{"num_hidden_layers": 11, "hidden_size": 384, "n_experts": 256, "experts_per_token": 4, "d_expert": 80, "d_shared_expert": 128, "hidden_act": "relu", "moe_layers": [1, 2, 3, 4, 5, 6, 7, 8, 9, 10], "router_score": "softmax", "normalize_top_k": false, "routed_scale": 8.0, "balance_loss": 0.00454, "balance_bias": false, "router_z_loss": 0.001, "n_groups": 4, "groups_per_token": 2, "shared_expert_gate": true, "init_std_router": 0.00959, "lr_router": 0.000628, "vocab_size": 8192, "norm": "layernorm", "norm_eps": 1e-06, "tie_word_embeddings": true, "optimizer": "muon_variant", "learning_rate": 0.00128, "beta1": 0.95, "max_grad_norm": 2.0, "batch_tokens": 131072, "max_seq_len": 512, "train_tokens": 1102000000, "max_steps": 8408, "dataset": "wikipedia_en"}
Below are experts of layer 7 (counted from 0) of a mixture-of-experts language model. Rows are named router (the router's row for the expert), down (a neuron's output weights, with its number) and show model dimensions 288-335. Each number is 128 + 32 x the weight over its row's rms, rounded and kept within 0 to 255. Numbers have three digits each.
After each expert's rows: "comes before" lists some tokens at least twice as common just after its tokens as in all text. This comes from a sample of Wikipedia text that the model never trained on. Tokens count by the router's weight.

# expert 208
router:185137152094110059130145159134180153107133173178171125199142161112144168094150117136106083181139146102141157094124100071049102122132155106124117
down0:132165077067111119097088132093108139165048143150107147168136105150125126108154143100123176131095088116141111095165133116074153110122189088133158
down1:159137076125139143227043123137129116128191084136131160101172173117146122121147118101117079044168187115065159161094134084100126162137152114141178
down2:097130167095125169155152104103106052130171096194141120088112151113148134152069205108162158118148088120131141108114161058138150114149179127071109
down3:114096141158142099142146167102142088122175182054175116173140126081122141138110084099103104071109106103140157109103119154114111159112129161102122
down4:138114171124111105041082122113139107151186102114146167153166153148118081190131131139116145159105111148129184152133100102134107079133110118071167
down5:094147100151106138109111158095186122100100157103101078033183075133145115063155064135099153193087088072167107136131158120178159177172181152132171
down6:118134138148041102143158180112100095085143097192165105119097136160079167112105144110125130119111110137167151089087125149187157114137126168095111
down7:111082098129150102171134162130170075113127125124122189127138056116112136152133143087133133172144144048181076087156115146129120147166157181109098
down8:114172084118137176109207096115161130101131156093138172121120118145129136077093153099142176104178145124129135147114098178133094123110158158084112
down9:116146160132001110080158141092164131054094133076126175155149160156145148172122132160111128148154111123188129147117135097172083150135102163127162
down10:100077087118113083129158162164178133133109107162078114083192159148109103132170135138114148144114125171157115158075101139105098101135129109133166
down11:160147114150166152185148156109097070159043121124125106128155137143167166092122103126108110099163111096122153123221144118139140139124113094087097
down12:159114072107104164180138122181157152088109138080151145151092041104141149122108165083116072172138112187152083137119109144192094145114162109139091
down13:117062127132115149136171161142102094118125072080129149102096095158063137112175130151179114128181110139121115160097076177130136155100142064031122
comes before: " 0", " 1", "aged", " |", "%", " 2"

# expert 95
router:159160192105089065134177108182201174093133150162144157144133169111093145112147120152107053089132094120121165124138102116056106136118146106127126
down0:123126106187154092113149136129130109100106128094123070112127187185090198129084157152139133107154100110112099065119131123184163112093120143074147
down1:132134147137100135135115096117154148099102151109162170091093117136145212100093086182125090137156109107121084191146158072148162100199050151164199
down2:129142119132107133142096123035137101116144151092134161155119151130152060150170141139134193084155085139104125075133112130181151101139161174071175
down3:127106140165155138130112138113172131150182113135074131124064114102164124160095089167130115129118112152095074130153057080088162138122091102086070
down4:135093098151118116142109079156107150121170167153083159174121152143151079103121057142118114107144086133140165165150134114134158075130060127127101
down5:161121123134094147155072130108132099153078156091182101111139149109119145116143171117161115165139114127153126140111083190130135099166132119102126
down6:152141147048124120130160103129143134139167152145160159159132112149162141172125122132164090160163106148138162162146128130116170143100154129094158
down7:141145106084241096131112156154113130080176032151119151129122162190115127113114085187126135174141063124138140162153151127135164067103135129081156
down8:133183078108123153081129119111089065102144142151175102089124116128131105063060162109193080117121157092183125158124097157078107125096148162078169
down9:107172157135127086093113132152091145152161154097143143107164105124147125150112160082148134144148116109061100115082117101131137118117159110085182
down10:158123150132154108165118124107155097109160160156134146081146178106120108080079095168106126175105128094111144103103152116164150200031105079108118
down11:113098113060105148125187124094088109131127170131123084098176145109165096123159126109135111130074106183137111120181081121101162111163098143120115
down12:106143041099079174188128194117160110130152175160136157074116105110118091162120165156117156126160113103128091091118124113124100108106177159183158
down13:163083116122075157146069180104130160161124135119090093119133132117133103121125087110151122160142140180179127123127122142135167145124169121181050
comes before: "\n\n", " The", " and", "\n", " In", " but"

# expert 203
router:113103163105063105110172110141139184076162078128143122167136132097142062098132101128182101155127071085134160117126086073158116091152160146188193
down0:147194150107170161105111079122178167099128165194087156131113082118114109082170081122125098111144079113135130079130131080127175150136172109096132
down1:078126195096132130100110152101131056123143138119178111172142140116107140162128045124146083150135093165130102183108123096137105086201126093120132
down2:135022129116128097181130110112146092143135106094123185118083101149077154154182084142132174052103103167177097121132113159103125160068096133103143
down3:116144137153153096149153137144111106109109151151098114139111081092124172153091140166117122150156110149131146124128126090155139154122171107109128
down4:136170113081076126142113153112123154100124111118115186100139159102200152099127210100110171104204098087116090175153109109158125046117069173128121
down5:113129082108129213170131159113143096131161155104145150147166071181122111125095107170128147116182203092126141132135113112151157176059083160129135
down6:152133102172154151164123088155122122058094137155172160165157115058120133098150116129140111071142076088143118148152119134118165107169090110142109
down7:097138143089080148079161141053173134160100181098138092181063120143130116150065107081133177191169098073107058124128135132135102182158126117111095
down8:092133170104149116130143047127126161129143156143090098136097124124136117144178131166107068123122069142137140116124107155136120164175166153139150
down9:104152095153111139164146137126083130085078124105074119107096142059115177109110127111124188112152151139148102176107106161149108108085100135088116
down10:096092144157137094071116136148142118150108110101108125158123151162134164143119100158139125143118170165099159120065093130058158112114116122126133
down11:089128110077134108149168095135081084096107172147115086087109125151118112162114109089147107124142165104152123117104137150144127144043146117148132
down12:146169114111123140120160072083122107153113126097128110107179096054171097121108134123053128098156166153190151112134073116098123090132088108081127
down13:117169146127135093169137173096123105156186157100148014153117106163120132165120144100148117133107132116108117115091147127186111117077154155103114
comes before: " |", "0", "1", "2", "3", "6"

# expert 78
router:153121175120229174128144100081160066114125120130162140061127114130097084098184106135145110096169168086189117075105105092109030104120120137168152
down0:092098133110182088110120136136176102154148103059128117170102138142167052117176184059172096114130120168141155119073086171177105105171144089184124
down1:210063122116169089170175098136109120115154176115154128110076122154057114111166172152127079153154050105163076097171128101107133207109092136105123
down2:119120119130139128137080123098135149096109185187121093109166158157067113068135139134144171168123145136177127167113137158133110100146143132185156
down3:048086122147170146135138145189044147164127131144114100114149102143133129129126119099182168106110147104121153106129107148190103119104167146104147
down4:163111122093104146126116143130121170149086133152093160128125153061212147124057099092141074155112068117121134144086166100037117115151147163124102
down5:108106134171123122057147154163136091126132142087146149111166132169151152135160181141162116130131129137166124115068141090083132096128114148178104
down6:151094096166083100097122077112093135097154111173135135184146097107134160150172123099081154142153138133109111110140145098131151135140116086149125
down7:110096086145175138119136132129083137138126092077131102147116123085168095073101183139087083113177081118116206137115138081099183148115138232169179
down8:184136112155140053148120061181114105097115166090155167191187127132126086150126153193165178098143156156146176075104098123057130121131146089139133
down9:127200142091066070133067127101122133109179144174125137132105155067143177100043088191152098114118134145106202136152102118167106121133136109146058
down10:114163151116183118106120154167096123121091102143182154153167126144120106125139104093083138161109138112152106092130167143110142102169130127113132
down11:078112126098139122186087136132194111139083095109103108160088163080132193110141111107103128120142075156110096112123078097120128126121146153128160
down12:071200112232186072174097123106109115161115185165182176068101109113106139153136131124111079093129124166127163147143169143124135128193121122172098
down13:088129117120160080117160125126127205079160173128101149110064204107100060140051140130150154099094162149195148143148116158150143082102142090124122
comes before: " States", ".", ",", " of", " Wales", "S"

# expert 191
router:144067149102120166124164159149184183156184102105118143139108060161151131083139154139127114112174108123142128080163065146129147135128142095132142
down0:104158172148139159148079110054107155149102206128179058179131186103179127171105139098091117154167174058132095110117105120098158103149162114139129
down1:131107144092099096131161150132139147096079136099161096068086181127131103093184105185124145177116117138130189107095190070164111129105081138092097
down2:138153150143152057136122121108152045134108146073132108131177110142100083162184142145181037103142117181163135087135110086080165136087106057114086
down3:138122115107133197143110125000137125159108139082134115126090129092140143167118144153095170148175137132202105164067126093142147104113187124143109
down4:121080145122087139116133108137183156144139124125158140102112116169137161085069073190107204105148118118125115153107125149109100148147147128107106
down5:169141089155131123116135096130187116172170131156145137132054154145110102136145121177134146073036166148110113116169128106103103141151116135150169
down6:073184128134155147086183081147164103091127114115180079113094167138083098130120130081098119111119127131121080139081103122123187128086122156131154
down7:178125104176084152095146158129144149133103144088155117069140136093090138146120064108133198154153160164152134158125145139108175143140125140093156
down8:142129164166125165135138154183070142176166121161123097090242120124084131140088180099099138114103119127121098122139152109136108075110105070196108
down9:129126140142116135106110171119083133153108148120093082181084085165167177137090117203144048178155171120160077141161167160110162081050159109140067
down10:155130150120179134198105102188174120118126112148119156119103143112157119101175131173139169129150045146157100165130129103120067129133131126136117
down11:119178109121136139103158112136135124115148130080104138163154150156155136140080084142174159106124109129118111092166149117134129127130080091158140
down12:153100121148079069142153083065134122113175090085096172109119107117151154078158151075175071150050201108088143123106096141149100108119136151125129
down13:126109082091142170156065169186136171146131113162117077096087134101124113099141105083093213131114107134112114160156163187141072097122094142162144
comes before: " |", ",", ".", "–", "}", ":"

# expert 102
router:119151152121072104074174106153113115111110137110133131079232070129159116108137164128174143120132114086117106079109110159155084120116155146145145
down0:178110116077085114081187161176141084108105163191140086085149144109092138144122164137115123192115091105102115106147109130132165142121127163174123
down1:162150123097098135125086135168059163153127123125101153203075139174113104096149093065123114175111124097112171153132075147099138138174120143115118
down2:096135120075130143170091046141134155137166076109093157161102140136153187103122131071151170141079090129146105094110067139091139088134178107131166
down3:123125120099168072151127168132100146078168138117138080162167112093114108106089106113132132152088144073090132140133130109194165131134168083165097
down4:150143098148178102113143199166074122135116111129101142131118153153067104120132123133164069160166151123134097119139086107073174111176151129105187
down5:157112155108139121143102091186118227204240114153195189131085099099109114089112143109109186147100138170103132134139115119106128134126189147144110
down6:118167144124132126129166109140161109166184122134131114181131160101141116146098142104133106078119100086090104117088136152152069152137113155086075
down7:162093119120164111144129099168139127158131117087144114171090116149070162116081073162122113150144138088126142123120125113140152110127112096067210
down8:142139207135119125154154134119198112183106189088180147170111147185116111117175137160134143126092079151068108215100141128143108171110157121093074
down9:129167084149164136103081159127098162125125135110098106050062173167120103089148111087179142106130106112111116110155149172097144099152118121171132
down10:134176143151139113115145113056116170184120110157090131123174067099202099173104183061140166098103161144144130126093133096110111120102104151091174
down11:119085130107113112181107100133127125090156137136110113074176124126141142130144131164119134162110126111139120147102091171128091153092119161151085
down12:148137094117151075140143131165201080118139178126148097112212137185133096172151136141139171140115160085116123123116134110080167148139156123155091
down13:101145122156136084113085147162201202156026127144174100137071101132158105150124119118058136109091130117092143153100130145082165107143104125125209
comes before: " the", " in", " a", " for", " his", " by"

# expert 26
router:143123103099095211134166149096090143126121109084129132142125150108147078116166118203084136171154061098126145089090110122136123147118150109204133
down0:145097129162115113118107110174065140140201157121103175100121080132063121134089108094136106144154117096150156138119134063141137069128155112108121
down1:091105141160068086193104088154152135154095115181135132149101135129149121103132123117139144137104139168161160097188170133196101133128110046158070
down2:165151126132112167046132091147170130136190113134130081137160120109153111134138136127165147174152116123116077167159133146078128115171135170151019
down3:144073134109217168169123158090119149151118103115138138159139149128151077132073144121066107143091107085142082126126082129091176159096144154139177
down4:124156126107069095103127123153165107181139121076130153134080113130224165134136162139085104132097132171140144062125118151106153139081131069185145
down5:110050157098202067159137126128109155111115106160104174134170085161109134113094108146103139164121090136117157087130083164137156090100128122152124
down6:075149100075108087111174136121099148116135136161164129147143126155175099117162077117164097158082110181069117131101156063134088110093135132127124
down7:160101139149169162093111139132108060072082090106189160157154120110136149123140154101147118152117175076141108101146156147118188135112082129147157
down8:139122118074095121091111130159096154112100160127130100076160147153163095173116108117125142159169169147113136171089039112084101128100162117100133
down9:128151123151124146126107089096173118046117112132111160115099095116134122103109192129132116097141100136153132094097101113102116113089141160137142
down10:109120102114134154161144142123075114140151116161143036165103130111140116114139141127174125102074121097109095183142128129075152082140120134113150
down11:125139163128103107096131097085150127117157129159091145133140102153189131120057186098149103097108129078152110103129100145148135108121096130134142
down12:109105138131082080107126107120140140115094099124107131135124158091154085092120134122109116152126095118147110140159136094175138096167210147110145
down13:067129135135130125154109119101136118160121113128127134139089121109182099173152116131096136125131094124121152132109110055118161134129134121188172
comes before: "\n", "  ", " 0", " 1", " MPC", " 2"

# expert 47
router:165084152116121105129165104146210135090143149097182163162138105099114183097160086143070103073118152103134167140156116224102096158133143093128139
down0:124136116133148166096172096108137137101070150122129110067123152130197108129121155119126097167115158180074128103158056133149149108085127117190165
down1:092113114103115140093134128119099133083114144122173129103169125146093107126118123136154168111102049109098140088068138114155179144112116151136149
down2:083102181180141116141136136095092156110154099137171083108107109152108109131133129169111150123155080088107140168154093115155115065164077163136159
down3:163161104113147169104143155116101182176072157088159086121080134096155103130164133158109135152137074130177167132131160174184175181144148117125142
down4:108153132184163216132154124176168103093107180066117093094120094107125088112086129126112139142164166164153161190181118136083105144159159164110112
down5:118127141078147120119134159118165191127139135040135159188107069147078100152097138189165123119125154130075162111188146160122147063096189128155144
down6:077128121127097108158180131070117104196105074170103127153122104080175112153135124169110090099096102142147097105165083131135122121127153121110128
down7:092133117106128076154125113056106159118135161137092115096104145155148147138127076106100099177099186155129116174092092041168137135151199154098137
down8:126076054143099133088115218131118125073132154148107091150105137118104161150109139093145139149112163114116129131139033105175104119123219139129142
down9:149143120174152125159100165126129174102076077150090092116118089086171098148113166121161118144133114158112145140148111093121091133104140147197131
down10:132189136126124096181098117182104145132103107144116095177146101102115174087049117144124149135135127131111122062176108116096148101125161132098129
down11:168077095080167133134145168130163170116113103142117073125162123118148093163113137165190122094101093108161104171133159083185113051127158146166111
down12:126114169096146077091150120105167131112160152124089077150107056142137155071145086052122133082127135127156149184075102156146108155138129113163200
down13:097110241120124112118176128112130116137145147143129154081083149140161106168113038182152167116147094108135157110128117114141115110116112135107124
comes before: " |", "–", ",", " 2023", " 16", " 11"

# expert 27
router:159131179100094183175165116095180179101152092127144127159121140107107146073172092158114111148166064106170166133149112150076093158199141106151134
down0:065146080063155153156115146146133095154148160099086160133124135107108119149093127123147103105170084097111124134079131047131091098118094095175146
down1:184185101155126107160115196152101095110149080130154136108123140107196119100116096152103093129169110102122127096078144098153173100136131136136156
down2:189111143111157124150118088141075142135114142149135105079079119135082118170160151145136230124136154141152093146129109133164207194203180105131130
down3:159174187155123098142173194087136131157146096120122081142143132108139142098124126121117095113119103072116131116105110111117159169158127130132072
down4:112107187176178087088132167107091129151166128138147116133103106079169113101174111146124176124144114180154150081086025147174088165191119119109085
down5:192111099141114139146060123134160061156105135115078123096088114166126096084104162099137185105115111173120180165154138159146169148163121142140106
down6:155099124104130157127155103137141093126064145167131067150147071115148177156090146116116157111129052106124145112092100134170120114153192123167122
down7:164133152129078097137184164142149126137161071080130098128169129129118146136151128079100193142153137134115122091121139215151130136121209130142118
down8:171133183143141085139134074135169088160127123126104143158091100104075119119154085088109113159082090139168131157106088125152107165141094145105159
down9:154131087129147103110110157102151098117171172157098104127122102161180060125112147115150165143087081133153168137124135139158163071124148159199089
down10:106145103143178138121130108141160092145127073156089149131104095146141112158151109112125123108126064106202073149131146091105150106102096102093216
down11:122085119125124125109169139181157142163075115127095151098104136102201101145150083157150092091075102123161125129209117118102144118109125129156113
down12:136076104205098075166115107095116178140100106142153117120093075123110129169117098073172145141122158171117106162111096140110085095148188173089194
down13:128094100110127124168143080080232086154126133175137144095093117125093152111165166121179143080151163109132147195083155161115079163144098139099143
comes before: ".", "W", " |", "°", "′", "N"

# expert 202
router:127146052108130184097136177149161113097145149168182149075148128133108166118161127123057093150112149075169145127129123110155118102127150102135102
down0:135104185180140106075140097130184144083164147148131137177182088158124138146076163107154152101160117141160203145126129109087101105104153138066105
down1:113102096126093132055129132160121111189112105159126163164143192144120163081079095099138161139177109132053150106163127177123140133156109102106161
down2:118117185105189128175135127164111132120153119143162145131174155131150110112154122087097144119107123122066081156132096181103155113083072162118071
down3:120154165148096140109076133102144088148130145126123145155097099095173187100166145096157163134109146184129092134128133206167115162125102088161141
down4:169082186190117121175109139158096086182139168113129094178163108140157130103093112090155160123114158081126120164184119107080049154149108140048109
down5:113123147136162094127124160087134117139121104116152117129103163150163160111138113164164155128143096177098171064104123097126069131144129133118072
down6:132104156105147134101161069186121106120149130113101142153096071112133147167139097185103187150096118124148109129116138147139120130103089184096137
down7:156112183141078092105139136117098125138128077209117140126150134152096069137116108137138094066136161143169105153191118123113146124170181151116143
down8:126118218141058156129129181144166130167109177092094162152110091152133113122137080118123115121124152141120143111179134160182140133091098080165153
down9:075155169158090152127115139096019091101155115056122114119115130104173134090174102109188112147148077128085137099140093126156152109213110159138161
down10:103149110100151059174129098131125087150098079137109119130120134153170080130119116109139132082108111138100177079147086191161193121094111122135158
down11:114151112091092085055135101117140160147158099139104203069150184158122133075139098135173107111156134106149114196143140110114166088154113140142049
down12:128157079165116163121168149154155079176120070165067113111118064074146102114107138119167177036167109093128137105108129071149112119128160138145111
down13:164078122138119073133181154119154151156133119073130099100137154107052181147084165112122137097137076144140174084132122121078136119112173137119133
comes before: ",", " of", " and", " (", "on", "y"

# expert 138
router:152088134092153109148167144137130184114193099138164144187119149130112074096196113154153139106156154106145135117074106140142127128157106108170158
down0:144113126127103089094142174143092155173128069099112137183134178098123147125097139159150146128129119132193179084125138163132115087102146151100117
down1:142099112114203154115096092095114102193127143118100144154116081115160186083103134095141092110096127147090156119161126169167111133096137114155131
down2:164147117104083149116105104152076104105115114161101156116131147179149144176163057128145138172092141139176110126108124197088127139164126145127143
down3:126080140088149126112175118099080154110153097129106147139096145124135142090158109198136163129104155168089108128069140079152209185105153120179145
down4:104152121164082062090124144110160129103107123148173131114088119112162077159148218082103189110175097154110134148102104170185135147161159210131152
down5:123069141144104120073141099055163153120137154107141171099162113134089171170135132168122138111188139099177143082102113093165137166139154113126080
down6:128120130123074129148113104122141110130097078130097109130137096047100088111145114156076165111087112168118109091118100087096101093084121140101091
down7:097128125142135139154129100089094123069211115163142149147109133113123135147075141108102121189109075104140124118105219146113097156090119156167143
down8:143145156095124224111148164183142113103125176108105159181155122139046106145125118174117166080125133074158129163191103146178102135072153142121180
down9:127154154151167108138126135138146095160104106147122128095141171104150093094214103088120088156091114109149117142159164144083066123091061125078119
down10:085091118118100080100114115166106124142125138122131146096167159040046147164123118068168149151182207088104129121106158061130165141125106123087097
down11:112098073120168050099186101150106080088120130109165102170126154160126127114120128093154171160135188150137126055092130112165136105127132119127124
down12:126120179113055131032146145121077136166170136135123176122119147108120099124087093098087143152151128101105146116114134073098143099177168093108124
down13:109120123117099081128129132099083178146138128164139118124084119107175150102145111113114193048054102203121140134082138128198115164180166092121099
comes before: " |", "″", "%", "′", "°", ")"

# expert 89
router:134115143094142198116143175041155121059143097176110138124129098139154065113162114162191024108147165115156154066124126094087110080094162105158075
down0:190150140127161061153202146107157181150167133165122172128152167159165073130149102094106165097161105125150102109114126148096072119112140127137130
down1:114117148069103142137118171105108181106118119139088174136157138133098176136141178143152132158114087124124219184161102181111181137105110123113107
down2:139139085126124164112120088164081109194144110134136171121179167166151144120167118175140155106128165149127088158150150088104151139142126139165103
down3:156127144149135105113104121177122198112149155081141102102126088166121172175182096126104108080073106117125122126072104133079125112041135115174118
down4:075136077105100080127133158128106102147114165150097124127101119141163135141111113148088111131185170176196106144176118120155098099181082133121103
down5:139136106142116150124128127101087154145141119137154139122129145142150110138162210089149088152118181076112075129095124101134173116140094124083136
down6:158059118150124132149133116121127146104124135147084131137117167078138039166085154103143145148142137088144095095109114129160128150139170187125085
down7:105151108155085096100137122184128113109143150114095084174100124120163067105163106144160138103177104173076185135152124132107167089142136105154177
down8:176135121122164144149130058099169125138176144092186141126156115088142163110117117124181104146114082102119129155136104126095113124103119121113106
down9:119139057154171067143143096129080144163171145100117098072125173124149082090136155065119123097080157121118074187108099098105092210110047133094157
down10:164106135134107129113106078145121132133133094161096162146157142210118145109075114174174124118085190094103152136176157117169090092191142124148060
down11:104229092137133159154112167137115121165122140149141140151100139094151153107117087126170116113163141126135127187162191179126168161126100132104133
down12:115149133129146118118083164101161171093160099134056118120151127110143162109100183126118098064127159147148153111102116168134166117068147118148093
down13:132134096123098071136113088135159128071108119135102172111107100138168110137132105150177128133092148171125188098086157132175135165173189084152095
comes before: ")", " |", "E", "L", "A", "S"

# expert 96
router:175153188093064105100140102119121158112136152122164142188173168094133144103139114160092111147144216115145158120152089125085093143156150101139026
down0:129181156171128102103139080107108120084167146080201159153130170087110145184109132122175133116174089172116122152128104158112111120120119182153186
down1:136111148123168117143150124118137124137111108128164132122139107124184124096162089121161136118151169134145162167122123177151164170142112094179150
down2:156143131134154110102151185133138143147104128101113119059094149147139154136178115062107160096109121148171145082130110147124163152151162150116141
down3:145168051113140149112178104085158145108176161147134108116172116126136111130133147146193075162157170086131167104138136148133153140055148167139091
down4:106159126128084082141100099106131128174187155118089159090144159138106125153091112084129131152115174181117139170109165187108166068119144159140152
down5:078128089125115169140101094123131111123083106157119120145140129157104133182108128146101086094114124142146192104122131183093082186068119119148106
down6:160116121141119139183122132115150157082127125101097118085096123143177170095148185103177157127113126132111059117168148173165150154133139165104115
down7:184095148159083054108142174138098148100157117155123101186134107149159140105165111104086109126127145115128134171159148117174105129145132122065156
down8:171190146097126102087180131147117119150132156078192163084106139133157199187126086128134104156134091142123082069142134173127147164092061131115132
down9:138176109140138145119140118157144057124178159141164150107145158156085113073162087063165158165154105168178091131141064141087132142222194138153129
down10:139161184111110111184109112103092112144108105155145104144141112082107104129089133185171131083154102136096120091125130096153101079073157153193146
down11:149156133186109108129154161130158120142149106061155106116172158171140161140146100142121123191131117094109118185120119068080160117128170064100163
down12:123103102150167106098152129153129149112162089139117046141153140133189157104118121132091099131107088077106124115137099093120144214149169130130107
down13:174142121154128166132125114148126105168149099161108098159120175124157200160094123098144120117179087151096124135119093156060113178107161114114166
comes before: " |", ".", "\n", "=", "–", "  "

# expert 140
router:196098188093118087141162107110180121088127179148170109126168142075101162111163096165104075141134132114143155116166092150133098180079140119148134
down0:070145058174117144118110195127073140146104105142118082135133159078152146097115141154146138166106122145111176137106150157113112126144068150162039
down1:172114121103078148127096120143162166114103127162162139168125167138150151137135129102104129099152136092142207131105158137157131193154152058145142
down2:159125125135095053107201131058149126143179110095094098110079126166138156147153148072160159086104125145088141142098149114111111097164106139169069
down3:119115145125091156111183155125113138132147096153084064200141124139129134130142128126095152083077106126069133159138128090082138132146173182120198
down4:123132122151094170097158110138181165102154166101152066153092109112118125175128160209125116135118123141190120096107095098152080128101149135115170
down5:156122190169137091095135127126147087099121126152174110077115164157123083127093135088167122121105111136087095200123117082109106156120130133125080
down6:136196092061125141146197105157109121094118130125128128193109152161127129128171094055102131157122104092069135080117148117226059134133131171178143
down7:157097074165090129141113153171117108187104137133208211080110141074135133145173121131092100116120154108134103150113114133142105139151123181051106
down8:126117092171152081128134116094157098179156111163141112112080106157222101134138130063162137172130153139157079128094107171145103107060140148160113
down9:181167129184177171109095080123175131118107098156146056119109108114106137131132101163106203189131136162110122145158164140110149093113157129147096
down10:119114163119089142117127105090078144118095091105132106145104122140098156171094091166163086118173101080147093098135132126068148161134136157140120
down11:108057101120110135157138128165069177114105129172122157130163089094161107111134121107110113143112190127069135115095158209089124125121159077171151
down12:117150114105113167125156145176158078141190140137119134157143098136115239126114106111112102082114108124087125116111108154145115079156150077130113
down13:151119196135094090117154156135123162111208166140138105093108110063102175122167141099122104112111153077107054165131097146089153116166148121138108
comes before: "|", "\n\n", "S", " He", " \"", " In"

# expert 58
router:125140166100129173120149099085191117150140144130150109135081081129152138120159149200091141121122127117165136093094128134134092108140112113144129
down0:120093084160134104118130100112153177130164208094121098135135134048132157103182099067137127149094118108067104177155152165134180183193106121136140
down1:076101109131143131102176166156123118122101115150148109110079093110111121140107153114128167143126080139130132177122125146126083181084157136071063
down2:153119148162120091104141103107143152080103072155085103159117209189131110154088091082089069134138157124190190126122134077086107125125176103116114
down3:118151110136098131150197073100117117147091032208197074132124121132138175130106154113138124147126154138121135101082097107082100128135128134123133
down4:166119080158076161135099138119122130140094116104116116101129139136142097078134193150119102080129180100207131086142102095154135103139090187146090
down5:152198042158101131188149155161114153080176178159121116153161125094104148105122049151156187124129194106154169088134136195168120171130120135133064
down6:119114108125164143095177160107095133155107112126111080147118129111192087117081096107067144150135131156082161134104166111144097101141158079121111
down7:114150154029103190098172137134164138128130108088140099141160186160144121058131117127157095169106120145138113098151102126113132113147093134085103
down8:071182053110199171131152084080110091150127130166166137120133125118114130105138093123125092152105197132126096159127117120148089125113157149175165
down9:120097139094133162146144108110127124140106119109111131131102143127126098178138160100096088099098137096113121074174168116079160131119100107119149
down10:151120172117180132229105136131150145097090096065126134120163167123148065106059102095164098091156198200142134124141138108088126097152091126137065
down11:110093124129111125164109155149126085105172085170167095078172082110186181157119184160152135118147121088152126032156174128090124094138134117101148
down12:107192176105109125135167095129148121139198110191135085151161176142153133129123144077181080122091088099123139179150106145127083155158129047179157
down13:175207141131112167114078139165138102152156094093110086096110198077125107163116145117128130132121195110139124104128121124124121174190145109119087
comes before: "\n", "  ", " 0", " 1", " —", " 2"

# expert 122
router:203114149113129169128163158122153155091142193123129134156140156108109187098161073154180100141146146121133166137121089201106117131139136103143067
down0:142175106099117190092106168077201172118060182147164127096129120167091127098113150131168121129094135135170104119066147116191133085211107144129100
down1:129124135123114101091131183138163134141123105179130149118148085147138092100162103155142068208125195119078104167061122148108152136090130112186124
down2:056098164099156082161147139138129205161160117108132114089109134081113110154127089081088088093122108178144163065133160167106067103083090087153145
down3:108110108172077119118165166143158172117110086188131118132157107132098186061142089125114130110075181094186073069108093131126170100112095141139131
down4:144152127143145144091128126126181212098136096137175143143076108113101111080155124150156135127097106129099145116154060126106082091129124127087148
down5:094151119157183054178115123083151100136108149135151141133144141138160173094142094130142087181146112117183121145076087121116139169091180145139118
down6:142135161061182128094112168132150145131111125144113137139157112142124107079141136181112081097136183175107106138113081187164028123163179078152123
down7:110144141150132123106171103089174173100132095098138166022182117169144142103087151103146079186109124169133163080126123105119123132120107127141179
down8:125132139132143158138103176079155116113154122071177127167090121155112146096105148109132152114145161136104139056186121065130088077172102147179165
down9:138089128053110095118108170151104179152048130151153142091136150123124098125150106156091118097124160155145126086126178095071117089115124089127158
down10:131113081138094113135143113116207137106163101069120114167121117086189062075113170156110138096164151132114119084157135090144106120079079109164178
down11:153215108129131136126067127138124114123167111104166115132160152156129170196117113072207090107097171102158156118120117100108110085177133154090167
down12:125169210132128123141128083091173143137165163159078137145111051138092125156105125131142130111128165122172154162077114084169135094116069087147106
down13:084153116129138184166143107131103180097178092082145123110080058146147138083111080142145158092129174151138127169150159182159105053137113135119144
comes before: " and", ".", " of", ",", "s", " in"